Experts of a small language model.
Size: 15 layers, width 192, vocabulary 3255.
Experts: 80 experts in each of 15 layers, 32 ReGLU neurons an expert, 4 picks a token, a sigmoid router, a shared expert of 64 neurons.
Training: a variant of Adam for the experts, 4273 steps.
Below are experts of layer 11 (counted from 0) of a mixture-of-experts language model. Rows are named router (the router's row for the expert), gate (a neuron's input weights, with its number), up (a neuron's input weights, with its number), down (a neuron's output weights, with its number) and show model dimensions 0-191. Each number is 200 + 20 x the weight over its row's rms, rounded and kept within 0 to 999.
Before each expert's rows: "gets" lists some tokens that make up at least twice as much of what it gets as of all text. This comes from a sample of Wikipedia text that the model never trained on. Tokens count by the router's weight.

# expert 15
gets: "===", "==", "ig", "\n\n", "v", " leg"
router,208,249,169,236,188,188,204,227,208,203,195,178,208,185,163,189,203,199,208,157,165,186,164,214,241,209,211,208,187,206,173,193,200,233,193,200,174,214,183,199,185,218,215,187,197,213,211,185,214,210,220,165,200,196,227,215,218,183,147,208,174,175,213,208,183,169,185,231,181,198,186,205,195,188,221,194,211,222,197,219,210,178,205,201,175,234,177,143,211,172,221,228,188,209,184,195,186,185,181,209,196,183,199,226,185,186,200,193,203,205,231,202,183,247,187,221,199,175,186,181,190,220,213,208,170,206,176,207,201,200,193,179,210,184,179,171,169,245,184,213,192,188,217,223,175,189,227,202,193,185,230,230,219,204,204,232,193,187,216,165,166,205,214,183,228,203,239,203,234,179,224,212,213,167,226,179,185,223,209,211,201,219,166,185,200,206,182,194,178,210,218,194
gate0,210,206,160,196,201,215,181,194,176,211,180,199,192,215,193,184,192,221,184,176,202,161,198,239,188,158,210,200,193,207,155,226,185,218,203,205,205,167,198,216,196,211,202,173,211,203,209,216,217,217,219,199,211,203,202,191,192,148,184,209,194,224,216,206,194,192,195,202,178,180,195,201,189,164,201,223,159,220,216,214,228,209,204,218,203,231,181,161,223,201,178,215,207,184,197,202,198,177,211,214,187,172,157,207,218,205,158,212,190,197,175,204,206,197,240,227,190,200,163,194,179,211,202,211,157,259,183,205,208,181,205,204,177,199,179,178,212,193,175,193,177,188,197,197,200,235,191,197,223,207,198,204,183,218,202,235,172,203,236,199,211,196,181,161,182,194,200,215,161,176,221,222,188,197,202,156,222,186,189,174,222,191,182,206,208,247,178,173,224,203,257,183
up0,188,210,180,178,185,195,184,175,214,181,191,176,159,206,175,203,214,214,179,217,194,216,165,200,181,225,226,205,194,217,158,191,158,190,221,197,193,175,188,205,167,212,200,203,174,195,197,207,201,221,198,182,202,188,157,204,148,215,240,215,184,207,208,210,217,194,196,187,211,174,218,183,210,246,191,236,214,214,228,196,198,190,160,203,221,197,187,203,198,170,184,205,177,184,201,165,174,220,164,212,177,170,212,198,214,175,165,185,169,221,200,178,203,215,186,208,203,224,232,172,194,162,230,203,182,195,185,183,210,218,185,198,178,198,209,182,228,211,211,213,192,189,196,202,171,242,157,233,214,188,207,224,190,211,169,213,197,200,219,199,215,197,195,194,200,201,191,210,199,224,214,181,184,206,199,201,231,161,270,193,176,170,197,187,213,220,164,200,219,209,188,195
down0,198,194,203,186,223,231,194,181,224,183,179,203,177,185,191,158,247,175,161,174,231,210,167,200,203,200,187,212,231,204,206,214,218,170,207,184,189,182,194,218,207,222,222,169,202,191,200,188,192,187,207,201,211,204,209,212,240,200,219,197,193,196,181,172,220,207,202,241,215,185,206,260,190,176,215,198,192,177,177,205,194,218,228,200,175,191,146,224,213,204,161,227,207,212,203,183,185,220,178,193,186,213,176,186,181,184,204,200,192,175,227,249,194,214,175,195,216,204,232,179,199,202,192,156,189,189,191,210,188,166,174,214,196,204,193,164,210,221,207,202,196,171,189,203,185,171,215,180,211,205,174,228,190,213,209,182,185,199,174,255,235,211,212,193,192,203,187,182,166,176,170,200,216,210,191,247,192,166,199,186,190,198,190,182,228,232,213,204,200,190,172,213
gate1,217,199,187,215,210,174,186,222,207,181,196,173,195,181,169,206,214,210,221,207,171,197,218,162,207,179,182,227,199,197,192,192,195,239,213,216,218,203,192,207,217,188,210,225,198,191,248,180,182,176,210,178,227,181,194,218,216,186,209,214,194,177,217,186,184,219,216,196,195,218,187,203,185,211,193,170,193,219,214,213,161,221,177,223,181,224,214,221,184,186,202,186,183,231,173,192,190,231,207,172,187,177,184,190,174,192,235,216,222,207,196,224,216,239,178,196,233,205,196,209,208,188,232,219,183,178,247,202,202,209,205,217,172,185,219,185,194,228,241,214,166,181,201,209,234,222,197,233,187,196,202,228,211,261,189,238,214,195,238,200,207,199,206,145,222,220,220,196,200,199,192,194,180,206,188,218,235,190,177,212,208,250,229,224,217,195,175,217,200,211,232,189
up1,167,201,163,244,175,183,202,205,202,165,178,203,176,205,204,221,146,226,178,202,203,196,150,202,201,201,188,175,182,181,198,199,238,187,205,190,216,195,194,189,181,218,223,169,202,203,209,215,163,195,202,188,228,187,166,186,203,219,219,182,239,185,192,205,209,170,202,204,161,206,154,197,191,204,176,223,245,193,215,171,214,194,194,218,194,202,197,187,192,237,198,194,235,182,161,196,215,184,199,200,235,197,188,190,222,198,190,174,185,169,188,186,190,199,194,206,177,219,216,212,215,181,176,202,198,214,202,213,208,182,172,229,236,171,254,181,180,189,193,181,190,203,214,183,203,221,202,222,210,159,203,201,209,187,191,198,228,195,200,183,202,228,224,181,198,197,205,192,203,171,178,170,233,175,221,169,206,200,208,226,193,202,220,211,222,202,179,225,251,182,212,230
down1,215,191,206,225,168,217,206,211,191,185,225,196,204,182,254,205,226,251,186,215,201,195,185,184,193,189,191,212,198,192,177,227,214,179,192,224,207,201,206,211,198,179,203,226,198,202,228,206,203,196,177,177,242,194,230,220,193,186,191,212,173,197,172,191,184,203,192,216,217,214,226,189,220,212,214,177,210,233,199,208,250,207,219,186,196,180,214,218,197,205,247,216,179,187,226,246,189,203,239,198,192,200,208,156,173,194,177,174,219,214,176,189,183,193,230,262,207,248,200,204,223,183,182,216,220,237,196,193,166,189,184,206,216,216,213,163,204,215,173,195,196,188,213,231,217,222,191,211,197,213,221,220,196,217,212,225,174,166,197,208,210,186,222,210,175,218,201,224,201,188,207,168,203,181,210,240,209,182,185,191,188,233,216,219,201,242,204,201,209,205,207,162
gate2,224,191,213,205,178,180,235,221,212,204,192,218,163,220,203,240,198,190,233,164,181,198,187,170,167,210,237,216,184,231,214,252,234,231,232,154,206,229,225,175,227,211,207,182,195,195,211,206,223,165,198,171,211,198,239,213,207,202,201,218,176,205,212,226,191,160,195,228,232,188,215,221,205,228,243,203,185,224,203,206,193,208,209,217,204,176,228,177,207,195,218,204,198,177,194,201,189,210,198,214,216,159,198,204,196,201,189,190,190,203,222,187,198,205,193,192,195,167,212,158,193,170,200,224,199,231,197,228,209,198,170,203,167,202,191,189,180,188,195,239,195,207,189,207,216,218,212,212,177,215,201,179,191,214,199,209,169,198,198,236,210,213,198,243,182,218,205,200,191,173,187,170,203,179,232,181,185,214,210,195,189,225,192,253,177,174,230,194,202,191,219,186
up2,234,181,221,187,220,221,203,199,194,172,239,216,185,194,224,201,247,190,172,200,210,199,185,202,220,225,205,180,203,136,240,218,171,175,194,214,194,216,197,193,192,205,208,183,190,214,184,198,206,189,169,224,189,209,207,208,229,190,183,197,210,170,168,178,224,202,180,197,181,197,199,156,200,214,181,197,218,169,190,193,197,153,162,185,186,240,203,201,241,188,222,201,217,202,236,171,192,206,185,141,226,212,183,217,199,224,218,180,195,178,209,176,204,215,213,187,191,197,178,201,187,224,188,190,223,213,182,194,213,228,197,201,194,241,219,219,195,211,195,186,201,142,206,190,227,210,221,212,191,237,216,203,217,189,224,191,214,196,222,225,151,193,186,220,218,219,193,223,177,190,195,191,177,220,184,200,217,186,187,199,189,177,228,205,232,193,185,173,219,190,204,221
down2,201,188,244,229,199,179,187,199,189,190,188,220,200,240,199,197,180,187,186,191,176,214,230,196,168,198,222,198,169,159,168,203,164,200,195,206,173,224,200,189,194,199,205,235,185,165,206,216,196,195,168,197,181,227,222,189,185,171,194,212,214,210,191,204,203,177,204,225,189,238,187,188,160,217,164,203,216,176,163,206,170,211,220,203,202,175,212,221,185,186,176,189,178,193,240,180,198,230,176,169,195,233,188,204,202,170,204,193,187,202,202,215,174,194,205,216,192,224,199,186,148,231,196,184,204,204,195,193,157,213,215,222,207,221,207,198,204,214,216,182,200,216,183,225,171,204,164,202,196,179,166,200,229,202,171,200,191,224,214,210,165,194,216,222,245,189,241,205,190,205,187,169,177,200,173,173,222,198,189,204,238,210,175,219,227,216,207,212,219,237,214,199
gate3,203,203,225,240,159,205,215,216,208,164,196,208,211,208,190,229,185,219,192,221,192,209,214,190,191,194,188,243,191,188,194,201,194,203,203,182,213,167,282,199,213,218,176,198,235,214,205,201,202,195,229,214,181,195,187,208,195,206,193,203,184,166,232,220,236,177,222,221,188,192,189,226,205,227,200,185,199,227,156,204,172,170,184,197,252,174,197,197,178,175,237,205,182,202,203,212,150,175,181,222,233,176,214,225,203,196,196,208,190,206,207,209,171,212,253,213,208,210,227,172,178,208,197,227,184,230,195,192,184,166,200,185,180,186,234,199,210,186,211,209,172,203,224,207,210,194,193,213,213,208,200,153,176,200,192,210,205,170,198,185,172,219,211,173,200,246,200,200,187,219,195,186,211,166,221,199,224,204,212,196,214,187,181,204,195,218,211,184,189,204,222,185
up3,212,190,216,212,182,207,204,203,162,149,220,201,213,246,201,217,198,188,207,221,182,193,188,202,203,158,173,210,177,204,190,181,173,207,216,189,209,174,211,181,193,183,183,195,184,191,196,189,216,183,217,242,190,172,185,220,199,218,187,242,181,204,224,214,210,205,209,209,176,206,164,244,234,230,209,172,204,213,215,225,178,178,192,181,205,170,220,220,177,171,218,221,171,206,191,229,193,163,178,218,190,184,208,212,229,191,229,202,182,216,194,191,184,211,228,187,186,222,227,182,181,209,197,202,171,184,176,196,190,185,202,174,177,172,169,218,179,193,225,207,167,229,213,162,225,223,203,206,249,203,205,183,217,210,205,206,204,175,207,176,169,216,187,174,222,216,197,177,177,215,201,182,205,186,224,180,241,193,222,218,239,204,204,227,224,195,214,191,167,198,181,175
down3,192,129,232,162,173,145,132,203,263,192,214,163,208,182,180,220,176,248,189,226,196,224,200,188,192,222,196,243,227,228,202,189,199,192,193,196,211,166,211,213,175,212,196,195,196,174,200,197,207,199,185,204,219,200,190,205,232,174,195,201,206,152,242,196,190,221,183,190,177,201,208,202,200,184,209,236,215,186,201,179,243,209,221,189,203,177,180,214,196,193,232,231,208,222,188,233,189,250,203,197,218,189,200,209,181,221,177,201,228,171,203,180,180,187,196,195,196,178,219,184,205,233,189,207,183,199,176,223,229,205,227,195,206,187,198,199,207,207,220,187,221,195,212,217,203,184,193,185,223,217,217,200,211,189,233,241,191,175,201,226,209,213,187,199,197,196,190,200,202,200,213,178,183,203,191,199,198,191,194,220,222,199,210,179,204,196,183,210,202,196,201,186
gate4,190,189,189,209,210,223,197,205,187,202,219,188,219,210,180,172,221,144,224,175,167,220,217,153,208,179,171,207,203,204,210,174,261,190,194,188,222,218,220,207,176,191,192,174,184,180,175,188,201,183,206,223,215,160,182,187,226,155,211,206,172,211,224,169,162,220,173,195,198,195,192,163,183,166,202,241,215,186,207,197,173,208,201,189,201,240,201,181,252,208,176,209,185,221,192,209,185,183,194,205,238,209,207,178,176,213,202,207,201,222,190,200,197,212,212,232,207,180,206,188,156,183,216,214,208,211,195,170,211,181,178,172,197,223,212,211,187,200,234,201,197,205,219,179,198,208,195,208,210,184,182,211,218,224,196,214,216,173,172,207,191,166,220,196,217,239,216,188,212,171,182,182,192,176,151,205,227,199,230,193,209,206,214,194,192,233,186,207,176,187,197,204
up4,243,195,227,173,219,187,189,209,170,190,197,182,174,197,173,200,210,232,184,198,175,180,213,209,152,211,222,186,206,202,206,194,232,168,176,226,236,188,157,184,231,195,183,174,173,218,213,209,194,205,179,212,183,181,227,209,238,209,196,191,201,208,205,213,190,198,189,231,212,199,172,185,191,192,166,177,205,193,194,215,212,199,185,187,203,213,210,181,165,181,181,199,211,208,156,235,214,221,173,206,207,204,222,185,162,198,193,214,212,190,172,171,202,217,217,241,180,221,203,202,211,187,184,213,192,179,191,192,174,214,166,226,234,218,162,178,200,214,176,193,202,164,213,213,194,198,239,200,223,225,205,224,179,229,206,220,187,190,207,193,195,200,208,221,159,154,185,187,179,185,223,205,192,199,173,202,184,220,199,243,218,195,245,201,235,211,174,201,205,177,172,201
down4,158,177,201,229,221,168,221,195,162,222,193,179,246,184,177,185,212,188,186,179,201,199,203,219,200,162,204,180,190,177,184,162,186,171,204,229,206,207,237,216,169,201,213,208,206,197,192,168,224,195,193,185,224,210,228,212,217,193,182,213,197,206,209,217,181,192,200,232,218,207,181,230,221,201,210,223,208,177,197,229,238,200,185,164,223,208,198,193,198,176,229,201,200,198,180,195,196,186,211,184,231,200,236,199,204,204,188,175,173,185,220,223,194,188,189,180,218,208,169,193,204,188,196,190,197,164,209,164,232,222,178,207,209,215,197,201,228,172,240,205,223,158,195,192,192,192,199,176,224,167,184,194,211,195,187,186,207,183,188,187,233,216,191,169,193,205,182,169,137,193,245,191,191,171,199,222,204,164,192,167,168,191,228,209,189,216,213,218,225,227,201,195
gate5,213,189,186,210,202,193,218,200,217,212,200,214,214,183,215,176,195,204,146,187,207,188,211,234,216,192,213,177,198,215,187,194,227,210,194,180,181,216,185,202,164,221,176,225,179,215,193,220,202,186,226,184,239,199,203,217,249,201,200,207,178,182,198,204,216,196,186,195,211,185,190,223,218,210,200,195,220,211,198,193,178,182,211,161,192,193,221,197,201,137,241,190,208,204,168,214,234,229,182,230,187,213,217,201,182,178,182,206,195,186,211,206,242,149,202,182,203,180,197,207,229,186,204,178,180,191,233,205,191,174,188,221,230,183,209,209,155,201,237,261,206,182,203,223,193,225,237,191,207,190,193,218,183,196,165,206,197,193,197,198,194,215,167,192,178,191,172,182,215,199,223,243,210,183,216,218,217,180,207,178,181,243,182,185,173,214,219,180,180,171,210,177
up5,243,199,218,213,235,208,190,176,196,191,198,186,175,225,207,237,176,190,184,216,225,213,199,235,191,173,200,175,176,178,195,221,204,200,172,162,183,239,193,217,239,231,195,210,203,185,219,204,198,186,227,199,198,199,218,211,161,195,197,229,188,159,202,195,183,202,223,206,212,243,227,173,212,215,219,237,182,197,214,196,196,201,146,219,185,190,218,201,176,192,206,199,226,165,188,159,216,192,198,212,212,183,175,196,179,180,217,191,166,203,214,195,197,201,210,186,215,188,224,186,170,219,177,171,203,177,190,226,199,216,184,180,191,215,201,196,191,197,185,198,234,225,202,203,223,215,185,208,173,212,203,189,204,187,232,172,202,186,233,236,191,170,209,198,181,177,191,212,170,202,180,194,190,198,164,180,136,206,165,174,186,205,178,177,193,182,196,167,212,189,168,204
down5,219,192,219,176,191,221,211,197,225,215,214,209,175,187,190,230,195,218,209,193,222,196,208,222,199,214,199,188,192,218,198,189,199,224,199,208,210,189,193,194,162,210,193,213,218,178,203,183,184,150,215,209,184,195,169,184,226,199,194,149,190,197,227,187,203,219,154,171,209,240,200,195,231,207,236,198,163,204,173,175,168,192,188,209,200,198,198,185,226,181,207,237,217,181,189,220,170,240,170,219,218,197,200,196,247,223,225,216,184,176,171,185,229,219,172,211,218,174,155,193,192,228,220,197,203,197,190,177,191,190,192,221,197,199,220,242,199,184,213,212,193,189,210,189,188,170,186,218,192,201,226,195,212,211,152,221,226,223,199,204,211,197,202,201,220,200,185,187,247,161,223,206,243,165,183,173,195,196,203,226,182,198,228,187,228,181,211,221,188,195,230,215
gate6,226,201,147,200,184,182,176,180,208,169,172,219,216,216,201,200,206,224,184,215,209,199,175,199,213,216,173,183,196,179,215,200,188,208,192,228,196,220,181,227,213,182,191,219,210,250,217,211,219,179,174,167,214,221,231,173,189,178,180,200,243,179,177,212,190,195,216,218,200,194,201,185,212,208,229,202,234,183,216,208,204,160,156,235,213,204,182,185,207,200,164,208,223,214,199,207,235,201,196,233,184,238,209,234,202,203,185,183,190,202,180,179,168,186,186,190,194,190,186,235,207,225,184,220,229,210,196,196,134,213,184,207,185,207,171,222,184,223,192,196,232,214,176,196,181,191,233,235,208,184,191,192,184,210,193,184,207,191,225,184,209,178,226,203,168,184,205,205,192,223,224,215,202,209,196,222,203,181,166,179,188,187,195,229,250,183,185,185,176,226,202,208
up6,219,202,185,191,208,223,181,176,198,205,211,230,225,198,222,192,206,226,223,189,206,198,189,211,191,182,173,184,213,187,213,201,236,223,220,180,195,172,206,212,209,181,214,190,180,197,181,214,230,212,208,210,203,213,183,219,237,195,162,247,236,164,195,186,164,205,189,185,199,248,209,183,201,182,208,185,229,234,196,204,229,203,213,212,196,191,215,185,222,195,192,174,195,222,168,237,177,201,183,204,189,182,250,195,214,202,198,165,226,195,207,228,181,175,189,174,225,225,216,205,191,197,251,192,196,176,192,218,209,146,194,201,159,199,195,186,180,201,187,233,205,185,143,168,198,185,183,185,157,190,197,192,180,200,199,220,218,171,211,184,209,214,190,208,184,199,217,231,222,209,199,191,216,192,218,200,165,183,216,216,230,196,224,215,184,207,235,206,211,177,171,178
down6,196,162,214,172,172,188,224,247,193,171,207,182,196,199,205,191,236,191,231,217,209,176,204,206,199,181,197,209,194,194,212,205,179,186,210,206,177,184,177,195,202,193,214,178,216,176,220,198,167,195,147,188,168,243,206,216,229,215,195,205,177,178,151,226,164,163,208,185,214,211,217,191,215,168,189,180,179,193,199,173,212,200,215,195,184,185,171,182,178,200,197,157,223,149,195,231,182,207,189,201,208,195,204,210,205,185,203,164,201,236,203,199,238,229,191,176,159,208,198,206,176,174,212,203,225,165,205,192,180,219,227,200,185,220,192,183,215,191,192,199,211,174,178,193,199,220,211,209,179,222,173,255,178,205,188,207,197,203,211,174,171,229,198,232,200,223,190,203,166,192,216,208,208,213,209,212,212,253,198,212,198,193,220,219,197,186,206,195,225,231,197,203
gate7,176,196,194,212,240,222,210,192,201,190,208,174,201,190,210,199,235,199,208,207,172,251,218,186,232,219,170,223,215,173,198,180,193,203,154,215,191,218,206,250,204,221,215,177,172,207,185,176,205,182,199,214,209,209,208,179,191,206,181,210,210,186,197,210,175,180,218,183,170,179,200,213,200,173,223,196,178,167,200,209,206,181,234,196,182,202,194,179,192,191,209,201,197,180,194,207,186,217,180,187,207,171,238,228,223,237,256,183,190,181,175,209,195,179,200,189,219,202,198,230,254,184,215,227,172,230,211,204,212,192,170,195,221,216,201,182,213,177,213,182,228,233,196,170,218,203,233,223,221,209,186,184,212,185,231,200,184,187,205,201,199,184,185,202,220,185,173,203,252,185,194,223,172,177,150,185,214,195,225,216,230,180,201,202,202,234,182,187,183,191,219,219
up7,195,205,184,165,199,198,258,201,167,216,214,211,226,229,190,214,163,182,173,191,187,170,234,245,212,199,188,218,229,198,186,174,160,173,213,197,205,186,208,208,198,202,209,193,185,181,190,234,205,154,180,197,208,255,207,222,201,186,196,197,218,189,201,211,186,200,199,184,183,190,231,238,198,169,211,164,208,210,202,206,174,181,229,204,239,205,216,169,204,213,208,234,199,199,232,194,193,191,236,203,219,195,204,228,223,229,196,206,193,226,185,177,206,217,203,205,218,202,231,174,204,175,212,209,217,185,205,216,211,194,161,185,147,215,186,164,201,212,183,218,203,193,167,208,196,173,224,195,213,183,186,219,215,239,212,211,193,195,227,180,179,184,226,210,204,237,227,221,212,173,212,236,205,205,203,201,207,186,186,191,192,212,213,230,223,174,206,215,219,183,177,180
down7,216,204,190,175,201,227,179,207,236,202,171,174,229,213,209,204,195,228,189,200,183,223,201,193,213,195,233,184,221,207,200,202,190,214,196,199,202,163,210,201,183,161,193,222,212,168,169,243,189,194,202,228,190,219,214,179,197,200,216,193,212,197,201,193,197,228,204,203,238,201,193,202,222,207,199,222,210,244,183,163,210,215,217,218,209,195,198,164,193,208,213,194,225,203,177,228,206,164,160,194,221,198,226,203,187,198,220,209,186,201,195,177,197,198,177,215,191,214,213,200,157,201,200,203,194,185,221,263,232,198,188,171,178,184,198,193,238,160,190,209,183,193,197,204,185,200,199,181,220,264,203,186,203,182,185,195,193,207,225,163,206,259,168,222,178,209,186,193,237,215,226,215,196,211,212,221,218,187,207,191,176,173,238,236,205,201,241,224,172,199,212,206
gate8,209,203,184,216,196,185,199,199,205,217,176,236,208,210,201,193,203,190,208,205,155,201,196,208,210,188,221,201,165,175,199,199,180,220,213,191,216,231,227,212,170,195,219,193,233,210,177,215,179,187,261,215,181,211,238,163,191,195,188,200,194,184,245,171,211,184,176,186,205,199,240,219,196,207,224,177,194,196,204,154,228,206,204,196,218,189,177,160,183,195,203,190,188,193,215,196,172,177,193,200,217,226,210,216,168,227,223,215,202,230,196,182,171,185,196,217,192,192,197,181,224,180,218,197,185,172,191,194,195,199,221,198,196,190,202,198,201,206,183,187,221,194,241,198,165,240,200,199,183,213,207,236,199,195,208,174,189,196,208,161,215,176,198,167,211,225,223,225,250,200,174,191,217,147,179,241,165,215,197,181,218,209,191,153,180,218,223,216,177,205,192,181
up8,217,194,214,180,179,172,191,191,212,218,198,208,195,217,201,229,169,204,234,179,185,199,198,184,199,156,212,186,191,186,199,223,188,241,188,195,177,202,175,218,186,192,215,237,196,208,208,213,204,226,233,209,172,214,177,231,163,215,211,159,203,215,217,203,226,188,160,188,216,216,200,196,226,224,191,209,204,203,195,171,222,195,166,168,205,227,210,207,189,184,206,209,244,215,190,186,212,147,199,213,196,228,214,209,203,171,198,236,218,198,186,209,192,198,206,166,199,213,206,207,175,215,235,182,212,207,196,229,192,199,202,208,185,180,205,196,184,207,189,196,216,237,217,187,182,218,174,196,170,219,199,191,215,171,216,219,171,187,258,178,198,188,210,189,181,199,210,197,265,217,235,199,230,212,184,175,187,203,231,205,207,196,158,170,180,206,199,190,179,169,160,204
down8,167,201,208,196,174,188,167,197,226,185,218,205,197,185,237,184,202,197,195,168,211,208,229,195,194,211,211,190,197,205,223,207,206,232,200,169,196,182,233,216,245,203,185,182,221,189,180,206,185,197,149,202,180,175,189,233,201,204,185,223,215,190,214,182,182,204,188,164,210,161,187,186,182,245,203,215,188,171,188,175,192,220,215,193,216,189,228,208,198,199,193,209,183,209,181,205,204,193,229,213,188,174,184,198,208,212,200,164,246,206,216,161,201,184,225,229,189,206,192,172,205,227,234,208,192,162,182,167,191,187,194,210,194,159,163,189,193,172,228,193,187,179,251,226,189,186,189,225,169,226,174,176,214,208,219,210,231,217,194,228,198,188,197,176,203,168,214,193,217,198,181,169,207,183,240,223,203,175,174,192,221,179,223,202,184,185,197,218,199,162,188,180
gate9,222,195,192,187,224,180,200,185,180,203,196,197,246,189,212,198,180,192,183,185,172,178,206,234,241,198,220,191,185,197,184,231,207,230,226,216,207,177,197,191,191,200,186,176,199,214,174,200,165,208,172,171,207,207,214,208,219,186,209,169,224,199,202,214,211,205,213,198,203,204,234,189,162,208,230,173,186,199,190,168,228,224,170,170,203,172,183,200,229,184,214,193,171,208,223,202,223,196,238,206,155,216,188,188,184,214,163,202,236,195,213,181,179,196,206,222,234,207,170,199,213,220,214,204,206,212,200,219,202,218,228,180,232,198,179,215,214,192,191,216,228,202,166,198,191,147,236,203,189,158,201,194,212,210,225,206,164,219,209,193,164,173,204,214,193,182,188,193,231,202,192,183,184,220,256,198,223,222,211,194,187,235,158,197,207,213,204,211,195,175,230,175
up9,183,190,180,208,196,193,206,218,214,182,197,184,161,191,190,209,199,212,163,229,213,221,191,171,205,195,194,187,167,191,174,199,202,203,189,230,207,187,197,182,224,180,185,210,212,198,193,186,218,186,218,201,186,182,187,223,245,203,205,193,146,208,149,243,179,160,213,208,194,214,168,208,230,199,199,220,175,180,204,251,223,198,200,193,194,179,184,155,215,179,191,229,251,159,200,250,205,194,172,200,189,192,173,214,230,169,200,247,196,199,214,198,195,219,205,198,212,201,206,204,217,199,204,187,190,171,229,191,194,189,167,215,196,192,204,195,219,218,184,189,213,191,175,240,192,209,185,240,191,190,200,202,232,199,174,198,178,199,214,174,220,204,190,188,164,159,219,189,193,214,217,200,197,221,159,189,223,211,195,181,225,180,174,205,213,212,203,181,222,214,183,167
down9,175,177,208,193,215,209,228,207,220,162,200,209,183,211,215,189,206,230,209,241,194,168,207,217,199,210,217,183,195,206,192,213,162,192,191,182,182,166,177,182,198,214,193,182,233,191,182,188,198,220,210,240,218,184,210,240,184,213,202,229,207,238,191,181,211,237,191,218,208,182,172,198,214,162,203,180,218,246,173,179,146,200,190,204,202,217,201,159,195,199,185,203,253,210,208,208,196,225,222,202,178,214,190,177,221,167,218,202,200,209,175,183,223,196,191,158,176,177,227,219,214,192,200,197,206,182,190,190,170,183,221,188,196,165,205,189,207,188,171,239,194,211,186,227,219,181,201,175,218,209,197,175,199,178,169,193,180,167,248,223,194,188,205,228,211,216,172,171,176,216,210,187,198,207,196,199,218,222,217,180,175,200,228,173,206,169,219,198,207,212,224,215
gate10,202,188,195,225,190,208,180,211,213,228,199,198,181,184,223,201,180,203,210,212,176,196,191,211,234,189,204,212,174,172,173,171,190,237,172,247,204,205,210,198,169,200,209,204,220,222,217,167,220,167,226,166,198,187,187,201,184,206,208,223,190,179,198,210,181,211,195,181,166,170,172,220,215,177,189,161,204,228,169,189,224,196,207,192,171,215,212,194,181,224,200,189,177,204,176,220,217,243,167,185,215,202,196,210,183,235,235,213,202,226,176,160,225,228,200,223,200,194,206,215,202,227,203,142,175,182,205,245,210,219,202,185,204,197,187,191,174,223,182,207,159,197,206,201,217,241,204,199,205,189,225,199,208,203,196,219,219,196,217,219,209,194,196,164,231,205,173,188,229,188,217,201,186,198,200,238,198,205,194,189,169,204,200,187,199,220,172,199,132,207,208,216
up10,240,193,172,176,194,199,237,208,184,189,226,176,192,214,195,211,200,177,232,228,177,222,197,201,224,208,229,224,221,176,190,180,194,204,217,206,219,166,210,220,209,230,194,194,227,198,209,206,211,212,174,219,231,215,178,205,177,199,187,224,223,204,200,192,231,213,158,217,193,225,198,222,221,202,239,217,178,208,184,222,202,197,202,194,197,215,165,191,163,195,185,193,202,198,163,189,209,218,206,187,193,206,176,220,160,180,169,215,176,204,194,183,218,224,187,198,160,191,213,210,234,178,198,187,170,180,217,195,197,178,218,232,181,156,188,178,237,194,152,216,177,226,215,199,179,173,198,223,215,206,217,224,170,248,188,193,172,224,194,213,184,196,204,198,196,225,197,245,206,171,216,193,177,209,233,205,190,220,198,195,189,196,184,183,202,229,231,195,226,235,190,214
down10,218,209,200,202,211,176,206,179,203,208,195,185,200,198,211,227,227,205,221,170,206,183,215,222,187,212,227,167,203,192,154,210,225,225,220,225,217,193,218,186,179,163,234,162,208,180,192,195,185,201,186,183,201,213,223,199,203,193,208,206,261,168,168,229,192,199,218,195,219,222,196,210,171,190,195,178,167,193,224,203,223,193,209,228,213,169,211,199,182,197,164,173,192,214,201,200,222,182,173,195,224,188,183,171,203,206,201,200,216,202,221,229,193,203,197,180,237,182,209,232,183,220,199,189,236,176,180,227,209,239,229,186,189,207,197,259,219,196,216,222,200,223,225,160,225,178,161,199,233,198,245,179,214,206,209,224,180,205,200,235,199,210,197,206,210,209,202,178,238,190,187,195,170,175,188,208,230,230,208,208,215,235,183,205,194,218,188,190,214,218,190,205
gate11,213,215,190,221,171,208,170,196,174,212,188,213,193,195,178,200,204,176,184,172,210,172,185,210,194,204,197,214,178,183,203,160,171,203,245,195,192,272,195,222,190,226,241,192,173,228,212,208,177,222,206,195,204,204,218,224,194,193,192,176,194,177,178,209,228,205,200,227,224,210,234,204,185,203,220,181,200,225,181,188,216,228,194,209,191,185,201,210,154,214,220,194,188,234,177,190,199,159,207,171,166,202,255,179,199,206,198,195,165,232,217,233,187,207,209,201,217,168,191,189,178,198,193,227,195,199,205,200,201,194,197,190,199,186,181,212,201,197,210,200,169,180,201,204,199,217,232,197,188,228,204,197,186,235,214,237,204,150,209,195,193,205,191,206,173,195,202,180,217,211,186,208,194,162,202,220,175,200,189,185,190,222,137,219,208,188,231,239,207,232,188,181
up11,188,210,220,208,189,213,213,193,231,193,194,179,224,179,184,202,217,172,180,181,186,172,167,188,205,247,184,202,214,219,170,223,181,184,237,206,196,194,207,219,212,214,214,230,207,225,162,186,183,236,198,194,174,217,217,198,249,188,187,181,199,163,197,216,214,166,225,238,210,199,198,210,185,245,209,191,195,215,211,191,183,196,159,193,220,178,236,201,200,201,221,198,187,208,164,223,169,186,196,147,168,209,214,238,223,233,183,196,203,219,208,199,190,213,210,190,201,197,191,196,178,183,179,178,175,168,201,225,210,190,183,193,203,227,197,192,192,257,173,194,196,174,181,219,172,214,215,180,193,202,197,198,202,186,190,201,185,185,207,231,209,180,213,227,173,202,173,187,217,206,238,181,189,217,215,178,205,179,202,187,211,201,142,173,210,176,199,186,194,194,169,211
down11,224,132,221,158,181,207,199,207,187,186,195,215,205,188,183,182,218,166,219,183,224,189,214,205,201,168,201,203,206,212,193,157,207,203,204,214,220,195,164,238,220,202,178,202,179,179,193,199,213,203,183,225,233,192,202,211,225,190,220,190,205,178,172,178,200,184,196,193,233,163,221,220,227,206,216,181,235,206,201,196,198,236,171,203,198,218,203,223,175,219,206,194,163,215,238,181,181,172,194,192,219,191,220,211,153,214,179,212,177,209,186,211,174,210,227,160,207,193,214,191,203,176,222,224,192,198,152,212,230,203,208,195,183,213,208,210,177,175,218,234,218,198,174,193,221,199,220,208,197,182,184,186,186,219,199,209,210,200,188,207,174,188,204,217,196,200,206,205,162,231,170,198,199,210,217,177,208,171,162,246,184,215,214,201,190,181,210,191,250,213,235,217